Below are experts of layer 4 (counted from 0) of a mixture-of-experts language model. Rows are named router (the router's row for the expert), gate (a neuron's input weights, with its number), up (a neuron's input weights, with its number) and show model dimensions 0-127. Each number is 200 + 20 x the weight over its row's rms, rounded and kept within 0 to 999.
Before each expert's rows: a language model's description of what the expert responds to. This comes from a sample of Wikipedia text that the model never trained on.

# expert 17
Stems and middle pieces of common Latinate words, e.g. transm-iss-ions, serv(ices), com, develop, archit-ect-ure, before endings like -ing, -ed, -ment.
router,172,209,194,220,216,208,184,230,196,182,185,202,186,213,175,228,241,194,223,190,255,189,211,207,196,209,211,180,170,206,215,220,174,168,217,180,206,212,217,158,207,174,181,193,190,230,208,186,180,214,189,162,205,174,206,204,189,190,194,198,234,230,179,205,195,196,167,196,219,211,190,197,165,207,174,195,150,211,160,233,212,155,214,219,214,202,202,168,213,180,178,176,178,186,205,166,193,194,186,230,192,182,182,210,201,198,231,185,215,184,202,219,181,193,209,198,209,192,177,241,186,203,173,193,216,177,218,199
gate0,177,192,186,195,207,216,175,219,224,202,164,177,175,231,186,183,180,218,192,192,198,231,204,215,204,218,177,155,197,196,187,187,210,207,244,231,172,203,224,210,206,167,185,195,243,183,211,177,202,192,188,195,191,206,221,207,224,228,231,178,195,201,194,190,190,188,195,219,201,230,192,194,177,203,184,190,183,194,185,210,249,175,212,134,211,207,204,215,214,186,207,216,218,176,191,219,184,230,189,173,199,221,198,206,212,240,213,198,218,219,194,195,251,216,179,197,216,176,180,228,223,206,179,230,194,209,218,226
up0,207,204,209,207,213,203,193,204,200,211,160,224,221,185,197,208,262,203,186,190,202,214,208,212,180,164,185,177,194,199,196,180,203,210,238,229,189,196,221,218,181,190,201,219,223,198,198,193,194,208,179,198,219,243,194,202,176,243,169,173,187,225,165,206,198,164,226,235,211,223,193,230,191,184,201,202,184,155,187,194,229,158,202,184,217,211,209,202,202,155,198,200,184,201,182,201,205,212,180,205,183,173,228,216,229,221,171,227,204,194,223,199,210,227,205,158,195,194,203,243,205,220,197,197,182,215,234,215
gate1,162,196,198,210,190,217,212,193,218,192,189,188,192,197,181,182,182,195,185,190,194,229,196,193,221,226,204,190,190,191,212,174,232,164,233,184,170,199,241,201,256,183,199,247,208,186,237,183,199,177,212,151,220,184,160,215,179,210,193,216,199,203,203,160,250,203,185,214,179,217,204,184,186,170,219,192,194,188,168,196,227,193,205,196,202,198,193,209,205,219,206,188,188,206,203,202,164,196,188,205,226,223,182,183,210,224,215,225,181,248,182,184,207,197,189,193,210,208,230,211,194,215,159,168,222,213,217,191
up1,225,183,192,192,225,207,204,238,195,215,200,217,217,201,214,216,194,175,233,205,223,169,221,210,181,192,203,186,218,212,179,236,192,197,200,199,221,194,164,238,187,222,181,162,199,200,184,198,206,220,199,238,228,216,193,189,177,191,225,199,188,166,196,238,175,177,221,183,182,219,185,187,237,219,184,227,211,194,236,202,169,198,223,235,191,201,185,177,195,175,183,196,217,199,198,202,179,200,180,191,146,179,232,211,166,192,193,219,192,161,231,196,176,205,186,193,205,234,162,200,201,194,194,199,183,174,173,220
gate2,191,185,190,175,216,207,217,201,210,241,181,221,209,214,215,171,210,166,193,177,211,233,196,167,191,204,204,214,208,160,210,212,204,201,186,201,185,188,180,242,183,180,186,203,170,176,188,159,220,214,192,212,171,160,198,175,215,185,176,187,209,240,211,207,178,179,178,214,165,222,181,226,169,202,178,201,185,209,222,220,203,215,185,208,195,193,222,216,204,174,237,167,202,211,169,218,175,199,183,161,210,241,209,179,183,182,220,227,190,188,186,212,244,178,191,226,194,226,209,200,192,200,230,195,179,199,213,198
up2,167,194,191,183,203,198,206,196,222,213,176,232,213,217,223,178,202,165,190,173,205,238,185,171,199,213,208,218,213,165,193,206,190,208,193,191,176,206,188,228,180,178,202,195,171,205,209,177,203,236,221,218,188,161,207,192,216,171,179,214,220,239,211,201,189,195,180,217,151,185,215,187,181,202,173,196,184,211,216,232,188,215,200,215,205,186,228,188,211,174,228,178,184,205,178,211,216,190,162,178,202,238,236,175,192,169,207,195,187,156,183,208,225,181,196,245,210,243,210,204,180,191,204,187,219,197,187,173
gate3,166,171,216,211,173,183,224,178,206,189,213,218,190,206,220,188,241,194,200,184,210,164,182,206,182,200,227,215,244,224,189,205,203,219,206,178,168,216,186,169,188,196,236,203,189,179,203,199,200,223,229,210,187,209,166,206,172,233,211,186,185,179,197,210,194,170,219,209,211,171,145,225,227,193,198,184,194,211,164,205,183,229,199,193,219,205,189,146,201,205,198,209,185,230,202,184,190,196,203,228,193,182,225,207,206,218,203,208,173,217,221,200,198,154,196,183,240,191,206,208,178,191,192,238,170,199,180,172
up3,206,162,211,229,208,205,246,188,165,186,204,215,178,206,217,236,241,172,222,165,195,223,179,218,218,184,215,187,196,206,205,205,191,193,227,203,206,181,210,176,179,183,250,190,200,207,191,189,204,208,186,200,192,195,169,183,187,222,214,175,166,186,210,199,194,163,171,218,196,209,179,202,205,183,202,219,185,195,133,201,197,183,212,245,222,212,202,216,176,196,192,219,194,202,203,215,172,184,221,218,202,219,226,234,190,226,196,205,226,206,233,182,205,188,205,190,193,174,208,215,181,188,217,215,142,220,201,199
gate4,169,250,230,175,183,183,187,213,192,211,186,230,212,173,206,208,220,204,198,209,200,192,187,202,201,212,190,188,196,208,204,179,202,202,180,243,215,174,231,224,209,185,187,207,217,191,198,172,195,178,184,214,198,215,208,208,199,179,177,192,193,252,214,222,190,208,195,212,170,175,194,188,196,200,229,201,171,172,171,211,191,140,167,250,182,178,177,214,215,210,204,209,187,213,191,190,218,172,235,178,207,191,174,175,211,184,211,168,223,221,190,163,193,203,241,169,201,219,217,207,220,178,192,205,179,211,183,221
up4,217,216,153,202,239,199,232,173,186,166,208,189,149,195,188,203,167,228,195,187,185,198,188,234,175,176,199,200,218,215,193,187,181,216,200,213,182,184,194,175,202,229,199,221,198,257,210,204,200,226,177,203,205,169,221,205,208,201,187,206,159,211,215,183,206,192,198,182,224,190,199,187,215,221,160,166,227,235,243,222,203,246,204,178,182,205,221,213,179,226,225,190,186,221,196,202,186,193,206,216,208,222,202,202,162,220,194,199,210,180,189,215,204,220,194,224,211,199,199,197,191,202,209,229,232,176,226,203
gate5,169,190,191,185,191,231,202,176,222,184,190,230,205,179,189,216,199,241,220,200,225,223,172,182,215,159,188,172,209,220,229,208,175,219,198,211,202,224,227,230,246,196,211,192,200,245,174,210,232,175,187,200,191,164,210,198,200,200,215,207,180,177,235,235,225,200,201,204,229,195,218,205,207,222,225,167,181,209,234,224,198,205,227,212,167,203,187,187,238,216,193,177,177,186,206,219,208,201,229,214,191,198,205,199,204,186,181,193,218,199,178,195,194,191,218,208,208,136,188,192,183,187,218,200,173,192,195,219
up5,220,215,196,176,209,165,193,170,195,206,204,176,206,166,207,214,212,168,233,202,192,180,239,234,192,196,222,219,190,182,184,190,219,180,230,183,208,161,203,202,177,192,206,214,225,165,212,183,193,199,185,213,188,200,212,206,204,224,195,183,218,231,176,188,174,189,220,210,203,184,185,161,209,189,195,194,174,215,192,192,226,198,169,209,224,221,210,207,178,212,229,226,216,242,175,182,187,170,188,144,219,205,157,185,179,200,209,204,219,245,222,196,211,205,190,186,226,252,213,222,202,188,207,214,199,190,197,180
gate6,194,177,216,191,192,176,203,189,219,185,202,187,177,218,186,249,200,200,180,198,184,198,210,174,203,250,187,206,191,197,206,221,182,197,262,168,224,203,185,190,200,209,199,206,210,185,201,194,220,204,170,227,207,203,232,209,176,230,222,209,223,196,172,212,207,218,197,168,185,200,207,202,169,184,206,193,166,190,211,199,201,182,243,194,195,225,215,183,193,183,212,226,232,146,203,217,236,218,215,249,224,197,232,202,177,186,233,204,217,199,194,192,179,257,227,206,202,221,197,184,218,210,197,206,201,218,202,199
up6,180,188,192,180,190,187,191,169,195,176,209,206,194,185,184,198,174,190,195,208,202,209,180,186,140,179,201,173,215,200,191,163,215,215,178,218,194,180,187,179,190,182,185,175,181,221,172,185,169,207,176,193,196,213,195,197,226,213,172,218,222,191,206,219,188,178,200,206,179,199,186,178,224,234,188,212,224,201,196,206,183,181,146,228,173,177,186,217,229,233,208,189,203,244,186,198,208,202,165,227,200,209,202,200,253,228,182,194,205,218,247,220,197,206,221,193,198,193,220,205,175,186,215,241,222,208,195,163
gate7,201,188,202,169,189,202,236,219,216,226,211,229,171,200,207,185,175,181,221,196,209,178,196,213,176,203,170,218,208,204,180,248,234,200,233,215,222,206,229,202,193,179,213,201,223,199,163,227,188,171,227,200,207,197,164,175,210,194,193,159,233,174,174,171,207,210,214,203,199,206,180,226,197,187,187,215,182,192,187,177,189,208,187,224,188,180,217,195,182,199,170,201,152,182,234,179,176,198,223,192,212,211,213,182,183,199,179,212,184,207,196,222,206,220,181,179,225,187,240,214,160,191,165,208,239,185,195,200
up7,209,249,190,178,196,193,194,204,172,225,194,178,203,253,188,197,229,198,161,191,182,181,189,182,242,219,205,185,202,197,222,180,223,220,214,190,217,193,187,197,190,197,203,215,166,231,204,150,186,190,201,197,203,195,188,194,235,188,189,197,230,179,207,216,212,203,178,189,188,190,192,182,200,216,208,214,210,183,213,187,161,199,203,214,210,158,210,193,199,175,197,242,202,205,177,163,200,212,201,208,184,193,172,213,258,167,222,230,205,205,231,221,234,221,252,191,204,209,209,217,192,183,166,206,200,199,202,202

# expert 55
Middle syllables in place and proper names, especially Toronto, plus endings like ville, ston, field, County.
router,165,210,216,194,207,180,169,229,173,210,177,189,195,212,212,200,190,212,220,188,188,185,229,174,215,181,198,176,195,176,206,213,212,177,238,199,183,200,218,173,173,223,190,160,248,198,199,181,175,206,195,181,202,217,159,197,216,170,226,212,218,183,225,163,200,229,217,197,205,167,223,187,181,204,208,197,174,196,210,197,178,162,237,219,184,199,193,199,233,214,205,189,229,215,217,197,167,193,184,220,243,198,220,224,189,186,216,198,197,180,229,236,161,186,192,174,191,222,211,235,199,216,190,188,197,201,216,187
gate0,182,207,196,200,204,192,190,187,186,204,192,187,184,198,239,226,184,190,200,179,192,164,191,208,232,215,186,217,223,217,235,250,201,198,215,206,197,177,186,192,176,235,218,222,211,214,181,185,181,229,201,199,182,198,207,221,188,209,204,181,195,215,228,188,198,202,201,181,187,201,212,230,225,239,158,220,169,131,223,196,202,192,232,184,189,204,201,202,195,190,205,211,201,199,184,187,201,214,231,221,248,216,205,164,208,232,200,180,191,201,190,181,168,196,214,224,190,227,166,221,185,176,218,188,198,146,186,214
up0,211,229,180,192,173,170,216,161,203,175,200,191,195,199,195,160,201,229,214,226,191,183,171,183,173,195,181,220,208,219,233,168,172,201,210,195,223,214,179,168,186,183,196,205,160,222,208,227,187,208,187,232,224,227,197,204,203,201,208,205,241,241,211,211,186,181,187,190,180,193,193,203,222,161,185,182,232,198,185,224,184,177,190,184,184,187,232,175,169,205,207,201,190,226,214,206,230,186,203,226,206,195,187,218,219,173,203,168,200,169,194,217,231,183,204,225,216,197,248,199,195,217,187,218,228,190,216,177
gate1,219,221,212,245,205,202,197,187,209,196,173,228,183,199,219,224,233,158,213,177,200,205,225,183,173,191,190,229,211,189,198,201,189,184,257,219,202,202,213,178,186,202,223,227,221,209,186,202,218,202,189,213,178,199,208,215,203,182,194,189,210,178,210,145,180,209,232,215,223,184,231,237,210,225,201,190,222,207,215,229,191,173,206,212,245,200,219,164,238,199,227,220,226,202,223,216,180,215,189,216,190,183,160,203,190,219,190,174,206,201,212,208,185,218,214,179,188,178,199,211,222,228,177,186,177,211,169,188
up1,231,183,192,186,181,191,195,203,203,185,207,189,197,239,184,176,193,184,169,235,222,196,240,198,158,223,204,210,209,234,194,222,169,195,167,186,183,167,206,175,241,187,191,173,209,181,229,180,210,193,213,208,228,169,204,179,211,209,208,227,211,170,183,210,188,223,207,180,220,211,198,186,190,226,228,189,184,221,199,191,221,211,175,202,180,203,200,202,192,232,192,199,206,223,183,194,204,194,170,201,161,175,251,188,203,220,165,212,184,226,199,197,225,182,193,223,193,189,194,184,190,177,207,236,208,251,226,203
gate2,187,204,221,192,231,221,211,212,224,186,157,197,173,193,215,166,241,212,173,199,187,189,187,201,188,174,177,194,159,191,220,190,217,213,244,233,176,210,217,231,225,173,224,230,174,197,231,195,158,209,181,214,207,239,206,219,197,192,191,186,162,182,189,198,191,224,213,207,203,196,195,225,210,203,218,183,205,185,169,214,223,190,216,211,220,171,177,179,188,203,183,187,217,220,196,207,184,198,238,194,211,202,216,191,162,196,196,192,210,186,231,173,245,178,204,193,216,194,234,177,214,221,221,187,231,202,217,193
up2,182,171,206,199,223,157,197,190,258,215,184,202,211,233,219,214,242,197,213,194,166,207,179,188,200,195,217,213,165,235,195,180,176,228,242,220,183,190,182,234,203,214,214,217,191,209,222,152,170,173,168,225,178,187,204,186,214,175,203,236,184,207,174,184,206,213,197,192,230,194,213,194,205,217,230,197,190,169,195,195,211,226,222,230,202,178,189,188,184,190,199,166,204,204,195,169,198,192,225,185,165,203,194,189,207,211,219,186,211,190,185,187,219,182,178,205,199,203,191,192,175,218,197,180,212,244,217,179
gate3,195,178,209,188,206,214,162,206,180,195,200,181,235,186,214,207,231,195,209,215,185,195,207,198,222,169,218,237,197,179,205,197,197,184,194,210,207,192,178,221,197,194,216,172,233,202,208,215,229,180,205,202,198,169,183,216,170,191,174,211,182,218,239,212,247,192,221,233,191,204,204,224,161,171,176,182,194,194,193,211,206,228,200,215,232,196,203,202,201,218,229,187,207,203,170,205,193,179,224,230,213,177,215,200,183,196,216,206,200,142,205,192,210,207,143,193,213,175,195,210,209,249,211,150,220,170,208,192
up3,199,213,175,211,209,173,230,178,190,228,211,203,191,192,182,223,177,206,182,217,227,189,202,199,202,198,164,207,204,269,171,214,197,199,230,181,181,201,199,170,229,209,174,221,200,194,216,184,194,205,185,165,202,223,228,183,204,227,222,190,201,199,178,197,156,182,173,202,184,234,199,144,234,205,203,221,188,212,186,235,210,188,204,225,187,212,210,210,208,197,180,197,173,191,193,187,200,221,184,171,219,243,200,228,218,215,197,218,190,229,199,182,199,199,207,223,197,187,161,196,208,162,229,204,165,217,210,191
gate4,186,221,190,184,208,210,192,207,180,231,209,181,214,218,234,182,231,179,234,202,217,193,213,145,181,180,210,222,191,214,211,173,228,200,192,213,166,185,215,215,172,206,189,186,199,198,229,203,188,217,161,213,177,148,148,241,180,226,197,211,209,225,187,199,226,185,198,196,218,175,194,223,203,197,187,187,205,190,207,194,219,180,237,200,195,218,189,196,215,213,205,193,187,197,207,183,179,182,180,178,169,172,190,188,216,196,188,199,185,164,227,228,212,214,179,206,160,187,163,208,176,231,226,198,189,178,197,218
up4,186,216,188,217,217,199,195,187,219,240,184,202,174,177,228,205,220,205,177,176,206,205,205,186,172,204,196,199,181,209,195,194,212,177,176,205,169,210,187,173,172,198,148,199,210,200,197,184,175,210,185,210,220,158,170,214,172,216,200,194,189,213,187,233,199,176,197,194,179,193,215,193,221,207,193,207,197,168,178,233,234,190,213,203,212,214,222,230,183,180,222,169,218,181,170,207,160,203,233,168,167,186,209,197,261,194,208,209,164,173,214,221,223,192,188,173,159,194,207,209,203,184,212,198,181,212,166,185
gate5,195,190,219,209,177,214,191,171,186,200,198,192,209,235,219,172,191,182,207,209,180,206,230,189,181,212,264,188,205,214,174,196,172,208,176,187,177,220,210,169,186,208,217,199,220,183,190,190,184,216,179,214,228,187,187,215,186,250,157,205,197,176,199,161,194,200,235,189,221,189,202,230,194,189,185,215,204,206,214,155,181,177,177,193,204,217,201,233,181,174,214,198,196,205,200,174,222,220,155,225,220,191,196,207,189,240,189,208,202,202,197,216,189,198,213,189,214,189,204,209,169,229,222,181,195,146,216,170
up5,218,185,179,195,214,195,184,223,224,202,239,207,208,173,208,198,183,192,196,153,221,217,207,213,200,188,181,238,180,197,218,173,170,203,232,175,201,230,202,205,195,180,175,185,212,221,176,231,226,191,172,147,214,208,205,202,210,202,223,189,195,167,197,160,201,216,202,206,213,237,216,211,180,219,192,201,170,182,205,220,170,163,204,197,162,195,229,179,195,168,184,181,183,207,219,182,171,214,177,208,203,199,189,185,194,182,172,157,212,167,173,186,217,202,163,231,189,213,220,203,222,196,174,194,192,198,199,188
gate6,181,201,250,169,238,190,182,165,214,196,190,196,175,197,194,196,189,176,208,185,224,203,231,195,216,217,212,199,209,200,226,201,231,180,223,208,181,156,177,196,190,203,224,200,232,233,246,213,233,193,213,233,200,165,207,184,193,194,189,196,185,196,183,177,168,209,206,209,209,185,191,213,186,203,216,182,218,179,212,195,193,179,220,207,186,181,215,199,214,181,201,230,203,219,231,192,201,165,231,208,192,196,227,195,196,186,206,234,204,203,195,199,210,214,226,193,141,222,209,183,208,226,142,214,222,194,241,199
up6,207,218,199,202,207,205,217,202,204,199,194,196,209,181,198,230,179,162,201,230,211,171,210,205,215,169,199,209,190,197,199,191,227,178,179,196,202,240,183,208,211,196,214,206,225,203,174,183,196,188,177,187,231,200,184,189,186,206,146,187,228,190,186,165,206,165,189,198,211,201,196,199,185,215,202,217,237,216,189,214,213,222,214,180,190,220,248,227,235,192,192,180,176,189,280,187,187,167,198,189,203,191,186,206,210,223,166,195,177,195,228,183,198,181,188,200,206,209,213,195,208,187,212,161,209,169,184,143
gate7,184,186,173,197,219,214,167,220,219,204,189,229,215,206,177,210,238,206,179,169,175,216,205,201,195,196,198,172,242,194,195,178,186,207,274,192,213,170,173,217,186,237,215,176,198,187,191,205,193,225,192,217,178,181,179,192,215,192,222,213,226,199,186,201,187,217,201,208,176,199,194,202,187,178,242,191,202,210,201,221,190,176,231,194,169,163,170,220,186,189,199,232,186,217,198,188,180,241,209,162,240,165,219,200,207,201,212,220,184,204,213,187,212,227,171,197,173,185,179,201,189,196,205,184,228,219,205,206
up7,226,234,206,213,209,178,203,211,182,191,215,174,194,189,203,187,180,170,208,219,205,196,212,201,197,212,199,221,188,193,179,194,222,152,176,193,204,223,215,197,215,202,198,199,200,226,237,191,235,207,210,181,201,229,244,225,181,196,178,186,200,213,219,207,203,161,202,225,215,198,235,195,228,238,158,214,205,215,176,188,223,184,201,195,236,213,198,195,214,192,191,184,201,207,214,208,234,143,193,240,161,202,182,202,191,168,174,210,214,198,192,201,196,159,213,222,242,185,202,210,232,241,202,205,219,176,192,194

# expert 58
Whole nouns or word endings naming a field or section, often headings, such as career in Club career, history, school, University.
router,224,208,179,232,207,204,183,229,203,223,169,206,211,196,206,217,226,210,213,189,191,178,189,178,200,220,195,196,157,182,236,196,176,189,174,182,188,197,194,201,239,200,161,195,184,229,162,187,203,184,184,205,175,200,190,173,246,226,177,205,213,183,201,209,214,152,215,175,184,229,234,208,169,206,195,208,166,218,201,221,231,166,188,209,203,185,191,229,202,200,191,175,234,199,216,176,192,206,194,201,221,220,214,203,220,195,217,239,207,195,157,205,219,204,221,157,188,187,173,192,170,208,179,220,215,213,192,208
gate0,200,195,205,150,193,244,198,213,193,171,241,222,220,186,182,197,179,202,191,165,144,226,208,200,211,212,213,189,191,205,190,183,203,199,189,197,173,201,183,183,179,204,188,208,186,196,207,187,243,199,205,233,212,233,197,229,199,209,174,196,193,190,213,181,181,195,196,176,197,213,178,195,193,215,172,213,219,192,212,186,207,182,227,172,199,168,153,196,203,195,208,234,159,191,209,195,185,211,178,172,204,229,215,196,198,214,211,195,236,153,195,200,177,220,215,228,173,201,202,155,201,229,208,167,183,192,236,204
up0,175,196,223,192,204,209,199,220,185,198,223,220,210,175,173,184,171,195,169,197,185,229,199,199,189,221,214,189,193,197,199,200,189,178,181,198,188,199,213,207,169,180,225,217,155,212,176,193,226,212,240,185,183,232,195,226,255,206,196,213,199,171,185,193,163,214,152,186,174,232,198,217,173,202,193,202,201,185,205,174,203,196,238,186,194,189,171,208,195,186,198,199,200,176,207,191,193,235,158,194,208,208,193,221,213,219,184,205,221,148,185,189,183,230,206,209,180,201,180,145,187,215,203,164,169,210,210,212
gate1,166,171,213,198,190,195,197,204,232,203,218,220,192,175,196,222,198,179,197,192,217,203,191,156,184,234,230,230,204,132,201,210,218,195,193,172,185,209,246,212,232,200,220,208,176,179,197,212,187,200,194,220,217,184,203,187,187,224,182,210,168,182,206,200,200,216,209,192,177,210,182,178,192,203,166,190,186,239,213,231,175,231,148,208,205,221,232,190,173,217,196,226,196,193,215,181,201,198,182,206,202,189,192,193,187,217,184,181,190,228,196,191,156,240,185,214,208,182,194,219,186,182,203,208,225,203,156,205
up1,177,220,203,208,233,211,152,210,196,222,212,207,171,202,219,226,192,187,209,159,218,214,223,161,185,156,181,180,191,157,216,194,227,190,207,231,187,230,208,216,192,186,211,216,186,189,204,233,170,188,208,195,171,180,198,209,181,213,200,235,166,193,212,201,187,228,217,172,197,195,207,200,152,201,179,197,198,198,177,201,218,190,210,198,202,209,181,227,191,205,219,185,172,188,214,165,195,165,225,200,197,203,168,197,177,210,173,211,228,226,197,174,203,197,197,195,180,147,212,233,195,210,199,187,216,179,203,169
gate2,204,185,207,207,189,185,188,172,231,187,189,203,185,206,219,209,173,198,197,202,209,210,182,159,226,209,219,190,190,241,190,210,240,210,163,174,196,222,203,186,237,190,213,184,176,205,196,204,222,201,151,191,171,192,180,208,180,178,186,189,168,206,208,191,186,174,172,164,235,214,211,227,227,233,225,213,209,172,203,212,193,191,169,181,156,202,212,188,227,154,176,209,194,200,186,182,203,190,184,156,213,173,179,175,188,169,224,219,193,215,223,195,206,205,220,206,208,217,225,172,200,204,199,225,198,170,205,185
up2,205,206,202,200,185,208,202,199,187,222,198,197,215,200,165,226,212,199,173,200,179,218,186,226,194,198,144,193,228,173,226,181,166,179,210,223,177,186,212,214,188,211,183,235,214,221,185,188,197,208,214,213,216,196,214,184,199,209,220,226,243,166,217,195,198,227,193,216,145,180,193,170,160,190,186,186,192,226,206,207,218,211,229,234,224,216,213,194,193,219,231,194,179,206,170,208,190,213,198,218,210,207,213,184,180,214,215,190,220,173,169,206,170,194,156,193,230,201,195,245,208,198,184,210,176,248,208,202
gate3,212,185,158,187,253,187,205,193,199,208,190,202,184,178,204,195,185,198,209,213,201,212,167,210,200,189,188,245,170,240,213,190,210,182,189,190,224,174,186,216,229,177,200,183,195,220,219,217,212,208,196,224,224,180,169,167,201,223,232,171,245,192,181,188,171,167,194,200,195,201,168,190,202,217,170,231,177,222,194,236,235,195,194,202,209,223,214,204,189,186,221,210,215,198,188,225,208,190,204,198,179,215,221,211,203,229,173,242,212,184,202,197,214,233,208,238,199,239,193,173,170,201,194,167,202,204,199,215
up3,201,215,235,202,154,230,181,218,197,187,193,193,202,211,190,203,177,189,191,190,216,188,167,219,206,186,211,192,229,182,183,221,214,246,209,162,198,197,207,205,169,211,180,201,182,197,174,176,212,195,219,171,194,252,223,225,205,184,188,193,178,196,215,203,232,223,192,189,205,213,198,242,208,187,223,193,212,199,173,167,181,221,220,220,182,196,195,199,184,222,171,228,175,208,213,192,167,216,226,193,225,180,175,231,188,188,233,169,188,206,210,207,227,168,206,172,212,200,182,232,218,209,217,217,216,201,147,198
gate4,183,172,208,185,217,221,197,242,189,212,196,203,197,210,194,185,223,166,198,199,195,186,244,201,206,184,168,194,198,197,173,225,187,218,224,207,205,192,193,203,227,213,194,216,174,223,217,211,192,182,205,217,200,184,220,217,206,209,166,193,195,173,176,218,213,226,218,178,188,205,218,227,203,202,172,183,217,195,192,176,219,206,209,179,191,223,148,199,245,167,209,190,200,172,190,185,207,208,174,185,181,233,204,196,202,233,229,253,202,197,242,187,223,237,183,175,195,172,174,201,188,245,218,183,183,213,233,190
up4,185,169,195,191,212,207,190,222,201,212,190,182,201,202,205,199,202,175,177,166,183,193,217,210,210,158,204,176,178,224,189,185,184,198,227,194,172,217,179,179,187,210,193,219,203,215,209,206,214,196,215,226,211,206,200,213,204,210,164,173,198,212,183,221,246,228,235,206,174,239,200,239,193,207,182,215,229,186,185,179,206,189,220,183,184,198,182,170,231,148,184,181,221,167,178,181,195,226,214,202,202,209,211,195,157,192,216,225,226,191,227,190,190,208,236,194,188,155,169,198,239,230,201,185,194,211,230,196
gate5,219,182,187,187,215,188,201,249,176,213,206,172,199,233,200,169,243,227,208,199,215,229,206,182,201,166,195,213,192,239,201,209,212,160,192,197,177,205,227,197,240,209,215,204,193,216,207,173,223,198,213,240,218,194,191,203,201,234,201,140,177,199,176,202,232,215,194,167,220,192,196,215,203,250,199,180,214,185,199,231,209,187,199,209,201,190,162,196,220,180,202,214,187,223,208,207,151,198,235,205,212,201,198,158,202,216,189,215,203,205,179,173,203,200,209,205,194,178,209,209,193,224,195,192,234,202,188,171
up5,247,179,206,178,220,191,229,199,218,159,169,199,192,214,207,229,170,180,211,215,186,197,184,197,201,212,178,189,207,218,183,202,195,216,169,175,178,205,182,178,197,215,181,189,209,185,196,203,157,239,213,198,158,195,223,195,169,180,229,215,204,200,232,207,180,177,191,231,201,177,223,186,233,203,210,237,212,180,182,189,157,149,206,229,219,178,203,207,185,216,174,210,192,188,199,226,235,175,193,215,203,237,239,202,215,195,191,176,203,196,231,210,210,209,175,188,207,189,214,204,198,225,193,213,200,192,232,200
gate6,206,206,204,225,209,207,179,194,219,189,186,197,184,183,218,219,203,182,236,190,177,190,217,241,235,197,187,198,202,191,167,225,188,206,210,207,186,211,166,209,193,225,184,187,182,159,197,205,191,192,185,237,216,244,232,217,200,201,207,213,211,244,159,198,250,196,237,167,198,219,197,230,243,252,210,212,219,208,186,185,185,195,222,197,209,189,200,234,197,197,220,207,223,161,206,167,186,212,180,183,149,186,205,184,196,201,205,218,192,199,211,201,236,204,217,194,191,188,219,202,188,214,185,190,210,171,210,202
up6,204,192,233,192,200,217,204,188,200,178,178,234,180,204,225,200,192,188,212,214,211,196,262,217,202,216,211,192,196,195,180,211,191,211,202,201,208,190,168,220,199,192,165,174,182,167,203,202,216,189,219,197,209,249,227,200,176,196,186,178,200,256,177,176,199,173,208,172,218,208,209,239,247,212,193,220,226,176,181,213,181,173,237,228,193,187,217,239,177,189,191,212,215,192,212,193,211,223,174,171,176,218,174,193,189,227,205,224,197,215,206,210,242,217,216,201,176,174,198,183,188,201,200,221,206,194,227,198
gate7,199,245,176,203,245,173,165,225,207,180,206,205,187,152,221,185,177,189,194,189,183,180,194,182,211,248,212,191,198,211,194,202,201,197,184,240,167,183,169,212,236,185,217,205,182,216,205,225,234,187,199,221,188,182,189,211,209,224,192,210,195,189,235,199,203,195,198,199,207,202,209,191,183,221,184,179,218,199,189,155,192,198,174,191,200,206,221,207,200,196,211,213,206,227,171,231,204,192,194,230,199,192,203,195,187,211,182,222,160,193,162,239,187,210,207,216,162,190,178,219,185,232,172,213,193,149,196,223
up7,237,167,178,186,208,208,202,171,183,170,149,200,197,227,176,219,208,209,224,203,203,216,225,254,192,214,181,190,207,159,194,225,186,202,217,167,215,201,211,197,196,182,213,171,179,218,209,159,182,193,191,181,220,207,202,208,159,213,238,207,228,211,159,196,173,191,175,173,218,170,198,219,213,190,195,202,202,182,197,231,227,200,216,230,179,170,222,202,210,187,221,181,207,218,193,182,169,188,189,193,182,203,221,188,194,195,218,194,171,214,243,205,224,189,206,215,191,209,193,181,213,192,216,191,220,194,221,159